config = dict(
    num_hidden_layers=13,
    hidden_size=128,
    n_experts=128,
    experts_per_token=2,
    d_expert=96,
    d_shared_expert=0,
    hidden_act='swiglu',
    moe_layers=[1, 3, 5, 7, 9, 11],
    router_score='softmax',
    normalize_top_k=True,
    routed_scale=1.5,
    balance_loss=0.00951,
    balance_bias=False,
    router_z_loss=0.0001,
    init_std_router=0.0165,
    lr_router=0.000641,
    num_attention_heads=8,
    num_key_value_heads=1,
    head_dim=32,
    vocab_size=8192,
    norm='rmsnorm',
    norm_place='pre',
    norm_eps=1e-05,
    positions='rope',
    rope_theta=10000.0,
    rope_fraction=1.0,
    qk_norm=True,
    attn_scale=0.177,
    tie_word_embeddings=False,
    parallel_block=False,
    init='uniform',
    init_std_qkv=0.0699,
    init_std_o=0.0,
    init_std_up=0.0699,
    init_std_down=0.0,
    optimizer='adamw',
    learning_rate=0.00331,
    lr_mult_up=0.789,
    beta1=0.9,
    beta2=0.98,
    lr_head=0.01,
    warmup_steps=398,
    schedule='wsd',
    decay_fraction=0.608,
    decay_shape='linear',
    final_lr_fraction=0.0,
    batch_tokens=[65536, 131072, 196608],
    max_seq_len=256,
    doc_mask=True,
    z_loss=1e-05,
    train_tokens=385200000,
    max_steps=3033,
    dataset='wikipedia_en',
)
Below are experts of layer 7 (counted from 0) of a mixture-of-experts language model. Rows are named router (the router's row for the expert), gate (a neuron's input weights, with its number), up (a neuron's input weights, with its number) and show model dimensions 0-127. Each number is 128 + 24 x the weight over its row's rms, rounded and kept within 0 to 255.
After each expert's rows: a language model's description of what the expert responds to. This comes from a sample of Wikipedia text that the model never trained on.

# expert 40
router [129 121  92 148 102 190 127  85 136  86 114 110 174 143  83 140 147 103 107 126 140 112 148  77 139 117 129 114 122 110 157 132 140 105 125 121 103 125 141 135 122 111 172  71 124  91 127 160 163 108 118 153 154 150 157 168 165 166 140 138 148  74  93 130 108 114 119 147 152 123 163 148 133 141  87 132 128 135 139 114 111 164 120 152 121 129 130 144 151 165 107 154 114 152 108  91 114 107 147 152 122 122 179 162 144 111 126 120 153 151 121 157 113  99 137 118 153 102 142 132 135  86  79 143 127 118 119 148]
gate2 [105 138 183  76 156 126 114  89 111 123 133 146 160 176 108  81 121 130 160 120  78  96 123 134 120 130  76 111  96 144 126 145 151 164  91 149 102 125 141 142 133 113 156 154 121 146 108 120 166 152 137  96 165  96 108 146 155  95 117 125 113 114 138 167 124 150 134 112  84 132 155 123 102 160 140  61 125 103 131 112 116 165 142 148 129 101 143 139 140 156 164 122 134 143 108 136 112 108 162 129 121  89 111 159 128 124 131 151 118 131 145 124 172 117 135 126 117 141 127 180  94 114 132 138  95 130  93 128]
up2 [142 130  96 158  98 134 118  97 142 121  86 124  79  88 148 154 141 128 119 116 123 128  85 117 130 129 118 149 149 141  67 176 119 121 148 125  88 148 127 133 124 104 115 135  79 131 152  96 177 149 120 123 110 130 146 112 140 150  94 154 123  69  90 110 124 115 115 103 142 146 129 140 177 135 143 136 132 142 137 167 118 173 123 106 114 135 121 119 151 165 126  91 110 134 137 160  98 161 109 130 116  83 124 126 120  90 141 164 116 154 151 146 124 110 150 122 149 164  66 137 149 147 153  84 149 124 104 120]
Description: Active past-tense verbs or their -ed endings after a subject, often speech or action, such as said, announced, proclaimed, refused.

# expert 6
router [112 110  95 117 157 143 150 121 167 113 143 114 125 158 144 120 165 143 125 157 152 116 146 123 132 105 128 107  77  90 123 122 105  84 103 153 102 141  99 125 110 117 131 116 109  92 157 117 151 126 120 114 148 172 152 140 164 120 156 134 123  79  89 145 122 106 116 143 143  96 130 125 105 105 171 119 141 112 126 123 133 112  95 147 126 149  86 122 124 118 118 141 117 151 146 106 156  83 119 129 123 115 146 190 223 134 157 109 110 147 155 137 108  89 137 108 162 105 154 143 135  75 105 111 125 110 125 126]
gate0 [ 70 120 134 114 149 117 149 115 141 110 139 144 122 117 126 166 137 108 126 107  94 124 131 131 121 123  98 156 114 121  87 171 112 107 138 160 152 110 165  87 127 107 120 119 118 135 131 150 111  90 119  91 105 104 118 103 165 153 134  79 146 102 143 133 106 100 117 150  76 119 117  84 128 121 162 109 135  93 144  98  93 129 108 103 131 118  85 127 146 106 143  93 112 131 135 134 119 112 152 116 128 112 124 193 174 122 154 111 129 137  88 189 111 140 110 109 133 106 125 154  91 104 119 144  93 158 172 155]
up0 [131 135 118 149 120  95 102  87 174 170 144 125  85 152 172 145 132 154  92  83 152 119 157 148 115 162 147 141 119 110 176 174  98 157 121 102 144 112 130 108 143 167 157 141 153 118 104 146 175 103 125  93 113 106 160 138 113 132  99 164 130 126 146 115 151 122 141 107 110 127 123 143 139  86  85 126 124 153 208 132 136 128 139 145 122 108 132 119 148 133 124 130 168 118 134 143 103 176 152 102 156 146  98 137  91  96 148 155  77 130 133 141 113 106 116 127 115 141 128 130 108 120 153 114 130 113 125 110]
Description: Consonant-plus-vowel fragments in the middle of words, often before suffixes, such as colle-gi-ate, hy-gi-ene, Magni-fi-cent, tele-dra-ma.

# expert 56
router [124 124  20 130  94 135 158  90 126 108  91 111 168 135 108 126 142 143 122 131 118 110 130 118 142 153 103 125 141  87 127 113 134  97 124 120 124 135 139 115 113 132 189  88 100 134 139 150 150 130  75 122 134 131 158 139 142 137 159 115 132 114 129 150 104  66 120 117 141 101 112 125 143 124 154 104 117 135 137 118 114 129 121 162 138 136 104 121 127 144  97 135 132  84 118  99 140  83 145 150 119 126 176 170 194 129 135 112 134 131 113 161 132  74 141 140 136 143 153 139 147  89 138 118 110 131 150 102]
gate2 [132 110 147 130 115 167 130 119 133 136  92 164 180  88 121  92  94  98 113  96 128 136 135 172 154  62 137 147 110 104 155  89 143 182 102  57 135 166 126 130 139 126 126  95 155 135 154 131 143 138 144 102 133 140 132 149 156  98 114 106 135 106  91 115 136 142 104 152 137 130 139 146 131 120 145 152 140 112 104 122  64 165 151 188 108 128 127 144 154 126 116 123  60 150 141 101 102 141 111 107 124 110 133 121 144 136 133 144 104 143 141 145 112 140 141 135 125 136 151 118 126 118  91 125 133 140 168 132]
up2 [140 113 136 111 145 100 126 165 144 132 151 101  96 131 117 147 149 193  70 127 128 121 140 105  79 177 174 101  93 144 151 127  88  82 139 134 151  61 141  82 141 169 124 122 121 114 119 146  96  94  88 141 112 131 162 134 141 156 137 141 130 120 108 125 108 101 118 129 122 155 108  86 104 136 127 113 163 151 143 142 154 111 108 104  85 111 151 126 125 129 132 153 184 125 114 173 156 129 140 121 109 113 142 142 134 125  79 120 156 140 145  99 138 119 141 127 148 162 111 119 112 107 145 123 136 107 114 129]
Description: Single digits inside numbers for densities, coordinates, percentages and ISBNs, as in 563.35 /sqmi and 74°0′42″, plus census commas.

# expert 13
router [105 132  61 148 105 184 145  82 147 143 112 110 160 124 134 117 136 143 110 137 144  96 140 116 121 126 137 118  82 145 136  99 106  89 135 130 109 137 143 107 105 114 165 107 131 112 160 143 121 122  37 145 158 156 128 168 159 128 179 116 153 113 138 134 130 136 140 141 149 110 137 115 121 108 118 108 134 123 125  93 126 149 105 164 115 141  96 154 167 168 118 142 130  94 145 108 117 109 119 130 144 141 156 167 204 122 139 129 117 147 137 159 112 102 126 121 149 125 168 134 174 122 138 135 129 107 109 120]
gate0 [142 155 118 125 163 130 154 126 114  96 102  71 115 146 107 119 118 189 104 123 103  83  75 121 151 109 155 108 122 122 125 134  96 135 171 127 128 125 114 126 172 122 175 142  91 118 154 144 166 147 167 105 102 102 173 146 148 131 129 174 123 109 119 123 135 126 110 105  72 102 136 162 100 147 127  98 124 103 170 106 144 140  80 102 157 134 145  89 110 140 149 130 139 142 121 111 120 129 123 134 141 119 133 147 144 122 124 116 104 162 119 133 117 158 169 155 135  88  72 150 111 115 108 127 131 153 141 144]
up0 [152 174 104 144 158 124 178 158  93 138  97 119 125  98 125 144 122 151 101 105 138 120  83 161  91 110 150 116  84 159 123 183  74 123 133 124 123 127 109  89 147 129 139 135 155 141 120 102 147 140 146 120 119  86 131 140 137 105  91 158 156 125 147 116 138 142 133 148  79 106 124 136  96 139 154  85 146 122 171  58 144 127 119 119 126 147 144  99 130 144 163 124 120 131 156 146 106 162 111 108 144 167  97 112 142  99 108 154 106 134 103 131  78 135 148 133 108  97  94 142 131 136 130 123 143 133  96 129]
Description: Standalone space tokens after a word, article or number, before the next word or digit, as in "computer boom", "Le monde", "0 - 2".

# expert 53
router [121 142  78 159 104 154 129 106 128 122 129  78 147 124 147 154 124 161 117 105 144 131 157  81 116 117 100 130  69 123 124 117 122 132 130 119 129 150 128 144 113 129 136 127 106 122 128 162 161  89  98 158 167 146 155 117 142 157 181 105 135  63  95 129 130  92 103 127 136 123 138 117 150  98 100 144 130 123 141  84 126 165 135 164 113 108  78 165 181 134  88 141 107 130 151 135 128  90 123 128 115 143 131 130 187  99 134 133 119 131 109 135 140  90 130 117 130 125 174 121 161  88 130 103 132 109 107 115]
gate0 [ 95 132 111 137  85 114 120 134 157 131 145 148 158 131 128 126 106 163  95 139 125 145 134 129 163 114 148 120 157 106 156 157 154 119 127  99  77 176 133 146 111 110 127 112 139 131 146  99 142 111 150 103  88 118 120 150 185 138 128 115 139  84 154 103 127 125 133 171 107 123 142 129 130  88 103 160 115  87  87  87 136 141  97 186 171 139 105 141 162 137 121  99 116 122 143 133 101 137 170  94 121 130 160 113 147 124 100  93 151 123 157 117 143 138  98  73 104 130 121 100 113 122 116 129 159 162 169 143]
up0 [107 136 129 141 165 118 142 149 133 132 129 140  73 159 126 120 122 115 140 129 164 121  85 162 148 175 154 110 154  85 148 134 140  91 127 127  78 140 130 104  61  73 129 100 145 130 143 134 114 102 113 144 117 163 114 116 130 108 113 135 134 113 124 139 121 116 133 108 125  81 139 119 149  89  99 126 110 134 182  92 133 138  89 145 133 125 152 101 139 131  86 144 112 114 146 145 154 134 122 153 131 115 148 129 113 125 102 171 118 127 131  82 141 148  50 141 114 133 124 152 156 135 143 112 189 134  93 135]
Description: Spaces and pipes in sports result tables, and three-letter country codes like GBR, FRA, AUS beside competitor names.

# expert 15
router [113 109 105 151 113 163 148 126 150 108 112  93 145 118 106 143 142 164 101 130 143 107 151  87 144 125 105  94  90 103 132 107 116 100 149  91 134 128 154 101 112 133 166 121 120 104 137 154 170 104 126 120 162 150 164 142 163 167 161 107 107  91  96 150  77  81  82 129 139 123 123 152 111 115  96 132 130 166 162 119 117 154 118 166 101 118 114 146 160 153  91 160 112 123 146 101 103  98 117 123 137 139 162 136 159  91 122 123 115 142 134 158 129  91 110 121 139 109 161 124 163  91  79 107 141 126 132 114]
gate0 [ 73 120 107 118  75 191 109 134 163 102 142 129 135 154 110 105 113 114 117 132 163 118 135  89 119 126 114  98 132 133 139 108 129 135 128 131 134 164 116 119 120 116 142 130 152 101 137 169 126  82 138 164 140 169 128 142 156 118 171 147 153 121  89 163  97  94 102 132 131 105 167 130 111 127 138 134 118 110 135 118 126 163  64 131 120 124 118 114 167 139 101 123 122 126  87  75 110 120 137 151 145  98 151 181 139 131 117 148 127 142 136 177 135  91 162 119 153 126 136 118 169 113  77 116 102 111 152 129]
up0 [104 111 140 150 201 167 143 145 140 171 131 133 155 138 113 100 148 114 130 142 147 125 143 176 138 135  99 123 143 180 126  87 143 138 162 148 167 140 111 108 133 136 143 113 150 147 109 164 135 133 127  90  96 138 131 121 122 127 129 165 173 109 121 100 110 130 141 118 132 126 136 144 102 142 123  90 143 134 138 126 113 124 129 100 147 134 135 137 174  96 117 118 108 112 143 130 148 111 137 104 135  94 129 115 136 140 107 103 187 111 150  80 158 126 156 102  77 112 142 108 147  52 109 157 143  73 145 112]
Description: Hyphens, pipes, digits and line breaks in year-dash-item lists and tables, plus verbs like including, known, appointed; e.g. "1985 - Alan".

# expert 0
router [ 89 102  72 150 121 176 120 117 126 122 134  75 148 101 143 171 133 156 116 136 131 139 120 103 144 108 127 149 135 132  93  93  86  71 130 122 117 130 116 130 116 123 154 120  83 104 141 113 147 158 120  92 126 145 122 128 165 144 161  91 139  81  89 143 137  93 121 131 130 129 138 124 164 110 142 132 142 111 120 118 158 165 147 159  93 171 117 105 174 151 116 131 117 140 142 125 137 121 100 142 130 135 147 164 201 122 121 141  86 171 118 134 140  92 118 138 127 109 120 141 145  94  88 127 158 100 138 120]
gate0 [146 156  74 148 128 156 149 114 112 122 129  77 157  98 183 110 139 106 126 123 143 122 139 145 132  67 122 124 161 103  90 131 103 135 121 166 101 161 114 140 119 142 129 131 114 127 161 116 160 104  74 136 137 148 119 136 157 112 147 143  77  94 121 130 108 120 109  98 164 142 139 143 115 123 127  56 118  86 109 120 137 115 125 120 160 158 135 105 143 132 105 128 126 158 161 101 132 143 154 116 113  84 146 184 162 114 145 115 136 148  99 150 123 138 182 124 154 152 145 142 114 158 114  99 114 117 137 120]
up0 [146 111 139 136 115 135 194 138 140 127 140  76 156 104 162  92 115  95 137 145  99 112 148 140 149 109 162 115 141 119 127 130 128 103 103 128 108 176 110 124 133 150 120  71 121 113 130 104 159 151 132 112 104 138 114 138 129 103 105 108  97 121 140 134 122 157 145 104 162 141 113 148 144 129 153 101 145 122 106 111 147 119 154 105 107 147 115 121 130 167 125 178 151 165 154 146 136 111 116 109 131 146 182 133 137 168 138 139 176 149 124 120 110 141 133 173 131 162  96 179 118 127  64 141 162 104 121 180]
Description: Early word pieces beginning with c, p or s inside longer words and names, such as S-oc-ial, con-sensus, cy-c-list, M-c-Cormick.

# expert 59
router [150 133 105 142  79 156 114  65 139  92 156  97 139 160 160 112 112 157 124 122 168 116 134 107 103 112 114 102  93 116 133 126 106  82 134 163 123 163 168 100 137 110 174 108 116 109 168 131  99 112 107 112 152 143 162 149 165 116 131 119 124 124 104 107 126  83  58 117 123 113 128 113 119  95 150 122 104 146 120 125 112 144 103 113  98 113 146 131 152 145 103 118 103 120 128 121 127 104 161 115 107 106 163 131 164 127 117 112 104 150 118 159 131  82 110 125 133  97 165 148 168 103  98 137 158 126 137  95]
gate0 [120 154  95 168  59 141 104 127 127 124 109 105 138 159 167 155 114 107 125 138  94 106 122 138 108 130  66 141  99 119 128 131 119 109 134 120 169 116 110 173 121 106 163 138 142 129 139 143 151  69 112 171 139 124 134 166 178 121 130 152 132 106  82 134 112  96 121 168 134 130 156 116 133 151 170 131 181 135 152  94 104 126 140 124 141 111 130 154 101 108 122 121 131 157  94 102 120 121 133 148  88 112 139 117 141 124 157 125 102 106 126 116 147 101 115 164 166 137 151 169 165 156 109 111 132 103 136 104]
up0 [162 172 161 105  93 125 113 114 104 130 155 139 134 124 134  95 144 124  89 153 157 166 112 109 100  81 173 163 119 154 128 157 160 148 110 162 157 141 120 119 129 100 127 105 133 128 106 158  87 137 159  98 162 157 108  87 132  94 120 115 123 140 151 124 168 146 134 139 110 147 108 112 110 109  90 121 153 103 120 159  96 153 159 104 129 109 183  94 127 115 130 107  79 130 132 113 149 143 181 153 107 135 109 134 114 147 114 147 152 136 134 114 116  80 127 131  90 111 141  85 103 131 113 154 138 159 106 141]
Description: The words a, an, A, another after verbs or prepositions, as in made a knight, play a large role, such a spring.

# expert 36
router [109 120  96 140 130 136 134  82 147  99  95  65 156 130 138 117 153 135 131 106 123 124 146 113 112 136 117 143  97 119 136 113 126  99 145 133 106 135 148 102 123 145 185  88 148  87 140 133 159  90  73 122 128 135 137 143 172 159 172 104 152 104  91 148 111  63  89 142 150 106 144 166 146 124 116 113 123 115 120 114 120 135  96 149 136 120 129 114 185 160 145 119 120  84 113 107 113 118  90 117 106 137 130 141 164 147 158  89 127 150 147 148 154  92 103 106 150 126 172 128 160 132 128 143 116 120 107 129]
gate1 [141 147 123 137 133 149  85  75 131 115 131 117 130 111 127 173 160 120 158 151 190 126  93 131 176 140  79 121 152  86 150  87 109 127 151 106 189 133  99 120 117 102 106 148 143 125 144 155 113 134 128 136 150 168 124 143 152 124 120 121 165 140 124 102 157 107  97  99 156 140 157 126 129 132 160 122 138 105 114  88 165 129 152 117 119  90 116 167 131 107 156 135 139 115 112  85 135 131 129 138 125 134 126 124 141 147 181 144 101 158 126 153 127 138 148 141 189 131 108 159 105 115  92 139 134  87 101 108]
up1 [ 89 142 114 111 137 144  99 110 157 129 118 144 125 109 138 182 106 121 135 135 165  92 145  98 144 106 122 132 117 100 100 180 124 126  81 139 154 129  81 124 127 155 155 130 144  88 158 141 165 181 112 107 127 131 119 100 100  97 135  84 137  92 135 134 119 175  94 143 126 186 126  95 127 109 135 103 129 140 137 156 108 122 122 155 156 135 108 128 119 132 119 138 133 132 135 138 107 133 133 128 106  99 126 123 131 152 136 136  78 166 205 140 114 140 117 164 137 142 132 178  90 131  90 143 130 132 166 119]
Description: Line breaks and field labels in infobox-style dash lists, such as the break before "- Coordinates:", plus Born, Location, Occupation, Genre.

# expert 38
router [100 145  86 166 126 155 164  80 160  93 130  69 138 124 122 128 142 155  89 133 160 130  98  87 150 108  93 104  97 140 112 126 109  96 136 123 128 116 145 110 116 156 137 119 100 147 157 136 133  90 129 127 159 156 146 103 158 137 160 126 152 110 111 133  86  94  82 134 124 118 132 148 116 140 101 121 129 139 111 100 127 146 101 192 111 161 140 148 186 152 131 137 136 133 137 119 127  94 145  94 122 124 145 174 169 116 141 124  99 146 108  94 169  80 130 127 127 128 165 116 132 117 101 136 134 116 153 110]
gate0 [ 95 151 140 115 102 135 152 117 149 104 114 113 122 125 148 149 175 121  86 122 132 137 154 150 154 124 104  96 118 160 134  75  57 177 121 123 108 172 150 136 147 144 190 101  92 137 163 140 127  82  89 130 128 190 148 106 141  89 128 174 131 121 160 117 139 141 124 126 104  73 118 163 117 116 135 119 139 145 127 115 128 147 121 101  86 108 137 128 118 134 130 162 117 132 146 139 138 113 163 109 116 129 111 141 159 101 106 128 139 125  94 155 143 119  89 149  88 136 114 139 139 123 169 112 120 118 145 129]
up0 [ 78 174 156 124 140 111 115  99 151 134  89 135 111 119 147 150 166  88 111 137 114 125 142 106 160 102 111 115 166 153 149 108 102 140 108  84  90 120 157 157 152 143 140 115 101 117 158 139 105 114  93 134  99 174 161 167 115 114 121 163 168 143 127 136 109 121 139 103 138  87 136 164  84 133 142 110 114 124  96 105 138 149  98 132 137 136 152 112 111 129 162 123 118 158 161 147 145 104 169 130 133 135 110 169 157 131 153 120 135 157  95 121 155 140 109 154  92 146 102 163 148  93 124 153  88 109 153 106]
Description: The = around article titles, plus the comparatives more and less, the articles a and an, and line breaks.

# expert 16
router [105 117 100 146 130 128 146  80 157 142 132 118 137 106 121 160 141 144 130 136 139 138 121  90 124 126 107 114  76 111 131  96 102 105 137 107 122 131 136  73 103 145 152 131 146 116 117 120 135  98 118 102 155 167 148 144 180 151 191 126 140  96 134 134 105  92  86 105 162 137 127 158 122  80 137 120 118 165 103 102 121 181 113 157 123 117 114 163 194 171 121 132  96  97 140 113 128 119 111 126 109 109 122 153 149  86 124 128 100 137 125 182 129  72 120 114 122 109 138 110 133 103 106 133 115 131 105 124]
gate0 [204 153  98 130 119 152 163 111 136 120 118  65 121 109 139 136 135 148 126 133 101 147 139 125 160 124 136 152 124 129  99 115  98 129 140 161 117 110 154 129 112 158 130  80  88 109 111 106 133 148 134 128 132 179 183 109 147 139 140 106 154 138 139 194  90 104 113  83 119  92 112 125 143 108 127  97 185 124 152 158 112 108 142 124 127 131 110  81 133 129 121 127 111 119 113  96 142 146 103 137 155 118 149  95 117 118 142 132 127 154 116 142 122  78 165 143 127 141 133 116  83 128 110 102  93 114  89 121]
up0 [101 116 147 103 125 128 111 155 105 127 147 144 159  83 129 120 159 147 164 133 122  91 123 117 105 129 128  87 147 128 137 194 122 141  89 110 117 123  97 114 152 125 106  97 159 130 163 154 150 115 103 147 168 134 108 156 142 151 144 142 145 114 125 140 166 128 137 123  78 150 124 157 100 145 162 108 124 112 110 102  83 118 102 199 126 131  90 126 110 134 131 128 132 164 161 145 148 120 153 124 118 132 113 124 127 152  66 181 135  82 134  99 130 120 123 157 146 167 143 154 144 127 133 130 103 173 118 159]
Description: Slashes in footballer and athlete career lists such as club / apps / goals, plus word-start pieces like syn, anti, bio, me.

# expert 27
router [142 147 108 136  82 195 162  80 133  99 132  81 173 145 140  83 126 111 115 140 119 104 152 105 153 120 133  76  90 128 122 120  89 115 134  97 111 115 160 109 117 149 180 106 137 119 156 179 135 112 112 115 130 182 138 156 136 136 139 118 130  75 128 167 111 108  73 138 139 124 121 158 123 124 124 118 145 155 117 123 147 137 123 132  83 125 121 177 148 158 134 142 117 123 118 113 126 103 119 126 129 135 153 164 173 117 112 155 108 129  83 110 120 111 117 107 132 105 132 143 139  80 120 140 122 110 114 126]
gate3 [121  96 104 148 140 193 118 137  92 118 113  71 170  86 135 132 129 164 108 131 140 111 129 144 115  76 105 129 123 117 106 106 136 112 124 130 114 183 157 139 143  85 179 126 100 138 148  91 144 106 142 129 137 129 181 159 128  83 177 125 101 116 156 138 118 132 151 124 180 106 132 104 132 153 169 113  87 119 113 135 128 124 107 157 157 151 155 149 111 159 107 141 142 140 148 148 130 145  77 111 102 149 141 130 153 133 145 123 158 147  99 122 137 116 134 157 137 154 134 103 124 137 109 125 137 165 117  99]
up3 [143 134 121 174 162 121 163 163 130 165 121 147 112 132 128 108 117 162  67 147 144 174 108  97 120 106 175 141 139 132 133 120 120 117 133 110 166 125 130 150 147 147 117 128 115  95 164 171 128 176 143 144 188 111 126 116 115 155 122 137 125 156 169 107 123 163 122 163  80 172 112 116 152 115 152 117 153 145 109 136 116 126 124 127 171 132 143 125 111 144 185 124 153  92 129 156 116 127 121 148 125 138 117 109 146 129 142 138 101 167 128 130 145 171 187 121 111 133 117 121 124  94 160  89 129 169 131 138]
Description: Closing parentheses, table pipes, semicolons and dollar signs, both LaTeX math delimiters ($T$) and currency ($3 million), plus ---- rules.

# expert 21
router [120 132  56 134 114 137 150 104 159 117 105  75 146 132  66 125 152 177  85 144 112 109 140 112 112 153 133 113 108 120 133 129  94 103 147 147 115 129 129 100 100 136 158  90 109 109 160 145 137 123  67 149 152 145 133 147 138 118 140 129 146  93 124 143  82  92 121 141 146 121 117 120 114  85 134 115 132 138 124 125 142 127  98 152 147 129 132 129 143 149 117 148 116 124 104 105 160 106 146 147 160 140 176 187 174 103 130 113 132 128 105 132 112  63 129 143 156 143 140 143 132  73 132 152 122 133 106 108]
gate2 [124  96 158 112 114 136 158  93 122 174 121 119 125 163 132 109 117 101 102 188 119 169 125 149 137 104 105 157 130 165 166 120 115 189 128 118 109 130 159 132  59 132 138 148 130 113 117 174 118 101 135 122 133 150 109 163 125 133 114 114 117 155 130 138 148 142 115 155 122 117 101 153 104 145 105 151 133 122 124  58  96 122 152  85 122 159  96 142 142 117 100 151 141 143 129 130 136 145 115 181 111  90 116 117 136 145 160 111 130 121  94  77 113 151 100 150 141 128 144 172 105  96 125 133 133 112 100 140]
up2 [112  98 176 146  93 126 110 133 102 127 164 168 132 154 137 130 170 172 145 118 107 104 109 119 109 115 135 176 112 127  96 124 111 117  91  96 107 118 131 104 135 152 126 177 177 121 160 153 182 129 153 158 127 122 154 113 124 135 136  95  99 131  69 162 122 154 118 120  98 114 145 141  64 155 137 120 116 147 131 126 111 128  86 113  99 145 144 156 110 157 124 171 147 130 164 147 117  82 129 129 133 115 117 108 128 134 140 145  97 130 143 146 144 148 118 100  94 112 130 159 138  87  88 120 134 107 122 100]
Description: Inner and trailing digits of multi-digit numbers, especially zeros, plus number words like million, billion, hundred, twelve; e.g. 300 million, 330,000.

# expert 61
router [ 79 149  44 136  86 181 127 131 133 104 112 101 145 152  89 136 129 135 111 135 129 108 131 126 128 110 106  81 128 137 136 114 132  87 134 130 138 134 107 120 122 113 149 101 118 110 154 143 156 107  56 150 132 130 129 140 158 125 155 112 146  63 137 118 114  68  95 166 137 121 131 133 105  80 136 139 116 116 115 113 116 140 102 134 152 128 125 130 121 155 138 133  96 110 107 112 121 122 136 141 139 127 171 180 190 131 121 101 115 154 137 151 107  99 110 110 149 130 130 126 152 103 125 113 104 106 142  96]
gate1 [139 161 139 140 121 152  92  96  82 197 148 122 135 103 146 117 105 175 129 165 123 113 148 161 154 191 124 109  99  62 113 138 145 109 149 130 156 151 119 113 119 115 132 176 143 137 101 115 125 118 148 157 142 138 121 123 146  91 126  94  95 118 128 147 132 112 136 144 143 104  90 101 149 183 141 123 132 103 149 120 157 105 120 139 105 107 105 131 120 107 109 128 152 122 127 104 129 124 116 132  88  92 135 116 158 122 144 138  88 130 142  97 141 116 125 166 108 106 142 136 122 141 118 184 137 168  93 172]
up1 [143 101 153 136 105 105 110 131 127 113 124 149 123 130 101  94 168 169 117  98 117 132 176  89 135  97 145 130  96 176 109 135 117 175  86 116 105 110 141 105  99 160 166 116 148 116 142 169 156 184 135  96 127 143 151 100 109 153 147 130 110 146 111 145 138 181 108 107 118 148 127 146 116 141  90 108 148 133 125  93 102 120 143 151 125 122 123 170 137 124 118 148 136 176 139 128 113 138 123 107 151 141  77 135  97 132 157 177  81 146 105 110 138 147 137  99 146  78 134 131 144 106 111 119 161 116 105 117]
Description: Third and fourth digits of years after 1, 18 or 19, especially birth dates in infoboxes, e.g. 1819, 1934, 1982.

# expert 52
router [111 152 105 125  98 133 150  89 148 127 136  89 145 150  90 145 134 164 152 117 144 120 130  91 103 129 140 105  91 162 127  98 107  99 133 117 103 151 147 105 104 133 134 103 110 111 143 144 125 111 116 142 161 133 160 140 154 145 199 110 130 106 119 122  95  91  89 159 124 118 150 129 129 124 131 121 151  98 109 156 120 147  94 174 104 146  68 122 122 158 104 158 125 115 106  80 150 136 138 118 129 104 160 178 130  94 121  79 100 157 113 144 125 126 155 104 118 101 117 130 156  96  85  96 148  98 118 116]
gate1 [123 154 109 141 185 159 135  98 127 100 110 114 129 147 148 128 115 127 162 113 100  94 183 113 111 155 147 101 128 105 136 132 110 137 136 109 137 156 103 141 114  71 117 162  98 129 105 108 136 142 116 132 180 142 155 136 143 144 147 123 183 119 111  95 164  96 147 143 154  99 111 171 103 144 120 124 118 115 105 123 165 140  69 122 106  98  62 112 134 130 120 137 134 104 117 132 117 139  99 120 148 136 179 137 130 147 141  96 148 110 155 121 144 129 126 156 117  85 129 134 137 131 181 155 127 146 179 119]
up1 [127 155 134 157 155 124 147 151 106 133  92 100 108 132 127 123 121 123 154 121 164 136 146 101 117 132 128 144 122 124 181 145  73 116 155 134 124  95 119 156 111  94 120 106 120 139 163  94 155  88 114  86 158 158 127 152 127 190 149 113 114 126 154 138 167 117 158 113 132 133 122 145  69 135 119  61 112 110 124  98 174 104 129 112  95 107 119 117 137 120 113 146 142 135 111 130 150 142  82 144 163 116 100 124 126 116  87 106 174 129 116 128 121 129 159 139 171 105 133 139 132 126  94 177 133 134 176 120]
Description: Adjectives and adjective-forming suffixes describing qualities like color or size, such as white, dark, wide, bushy, plus stems like solid, short.

# expert 33
router [121 103 104 151 111 202 117 115 155  83 144  88 172 124  87  97 148 129 127 128 135 139 166 101 142 161 121 106 100 154 117  89 134 119 153 140 108 153 164 104 129 130 174  99 136 105 113 163 149 149 112 145 154 153 159 121 152 123 177  87 161  71 129 127  97 103 138 152 125 122 119 136 135 115 121 102 110 137 137 114 115 133 111 116 140 157  83 150 139 159 120 111 122 145 118 108 130  91 151 141 141 118 183 139 141 114 135 137 152 167 115 159 122 107  99 127 125 117 142 144 177  90  95 139 120 132 101 136]
gate3 [118  53 125 112 150 110 102 138 160 149  97  94  45 143 126 138 139 113  97 154 157 113 144 131 116 106 122 141 116 141 119  80 104 123 131 139 126 119 130  86 171 103 156 124  83 151 122  69 138 139 118 116 131 121 151 162 111  90 142 105 135 138 123 203 126 112 141 123 126  81  81  92 151 126 123 163 121 129 105 167  91 124 137 130 126 150 123 128 119 149 118 122 152 143 142 110 134 156 106 153 109  99  97 116 140 131 169 120 141 134 133 120 114 147 172 100 123 162 131 122 116 127 135 104 115 126 112 136]
up3 [131 163 103 145 139 133 192 102 146 147 115 135 133 106 115 112 160 120 122  83 136 114 136 156 159 156  70  94 134 127 173 165 146 104 124  79 108 131 134 125 143 145 116 116 102 141 107 151 100 123 149 130  80  90  92 120 161 157 126 204  96 147 172 114 135 142 128 104 127 106 117 111 105  95 147 122 129 109 127 128 168  80 125 127  97 133 145 108 136 109 155  86 153 118 153 121 107 102 126  84 123 106 118 109 139 153 109 126 110 144 120 133  98 104 155 107 128 113 108 135  92 145 114 135 101 135 128 164]
Description: Plural suffix -s and plural nouns like members, areas, systems, usually before of, commas or and; e.g. radicals, degrees, millions.

# expert 45
router [121 102  83 139 101 166 122  98 132 106 121  64 113 108 128 135 107 149 106 112 150 103 151  59 121 111 122 116  92 124 112 104 116 113 129 106 147 130 124  98 103 140 173 130 122 125 141 142 149 140  89 115 160 145 156 128 176 163 163 113 110  75 120 115  89 101  84 138 142 102 119 157 101 124 125 140 133 154 153  79 139 148  78 151  96 115 120 181 134 153  93 158 128 140 164 128  89 126 130 141 109 121 135 130 173 105 148 131 134 144 130 148 119 103 125 117 157 115 147 107 129 103 122 120 128  88 112 110]
gate1 [112 138 132 137  83 146 120 126  85 175  80 140 139 137 118 171 153 107 133 162 131 122 127 152 154 119 118 117 122 137 144 129 117  93  92 144 122 114 130 111 127 121 135 125 130 143 149 125 114 122 139 118 120 140 101 172 157 101 142 118 192 103 129 130 117 103 159 167 154  90 105 155 128 104 155 125 110 152 148 105 132 133 107  97 163 138 128  62 121  98 186 131 111 119  80 133  91 131 168 153 156 171 149 173 124 128 134 143 155 114  99 161 103 140 108 114 136 160  95 138 169  97 130 157 125 157 135 122]
up1 [139 133 135 128  97 118  86 140 125  88  94 110  95 126 135 174 137 116 157 120  88 123  92 101  96 100 153 138 117 154 101 128  81 150 148 171 156 120 118 147 146 110  97 121 127 120 106  87 151 154 146  89 138 112 131  87 141 149 159 104  74 106 171 110 116 137 127  99 155 139 123 152 119 154 127 156 158 163 133 138 130 129 152 106 163 132 139 122 116 147 114 159 159 155 108 179 131  90 148 122  94 151 147 132 150 141 153 121 141 179  93 140 133 115 129 155 178 108 158 107  97 120 136 125 115 113 141 159]
Description: Commas, semicolons, pipes and words inside parentheses or citation lists, such as years (1987), "now California", "voiced", name lists.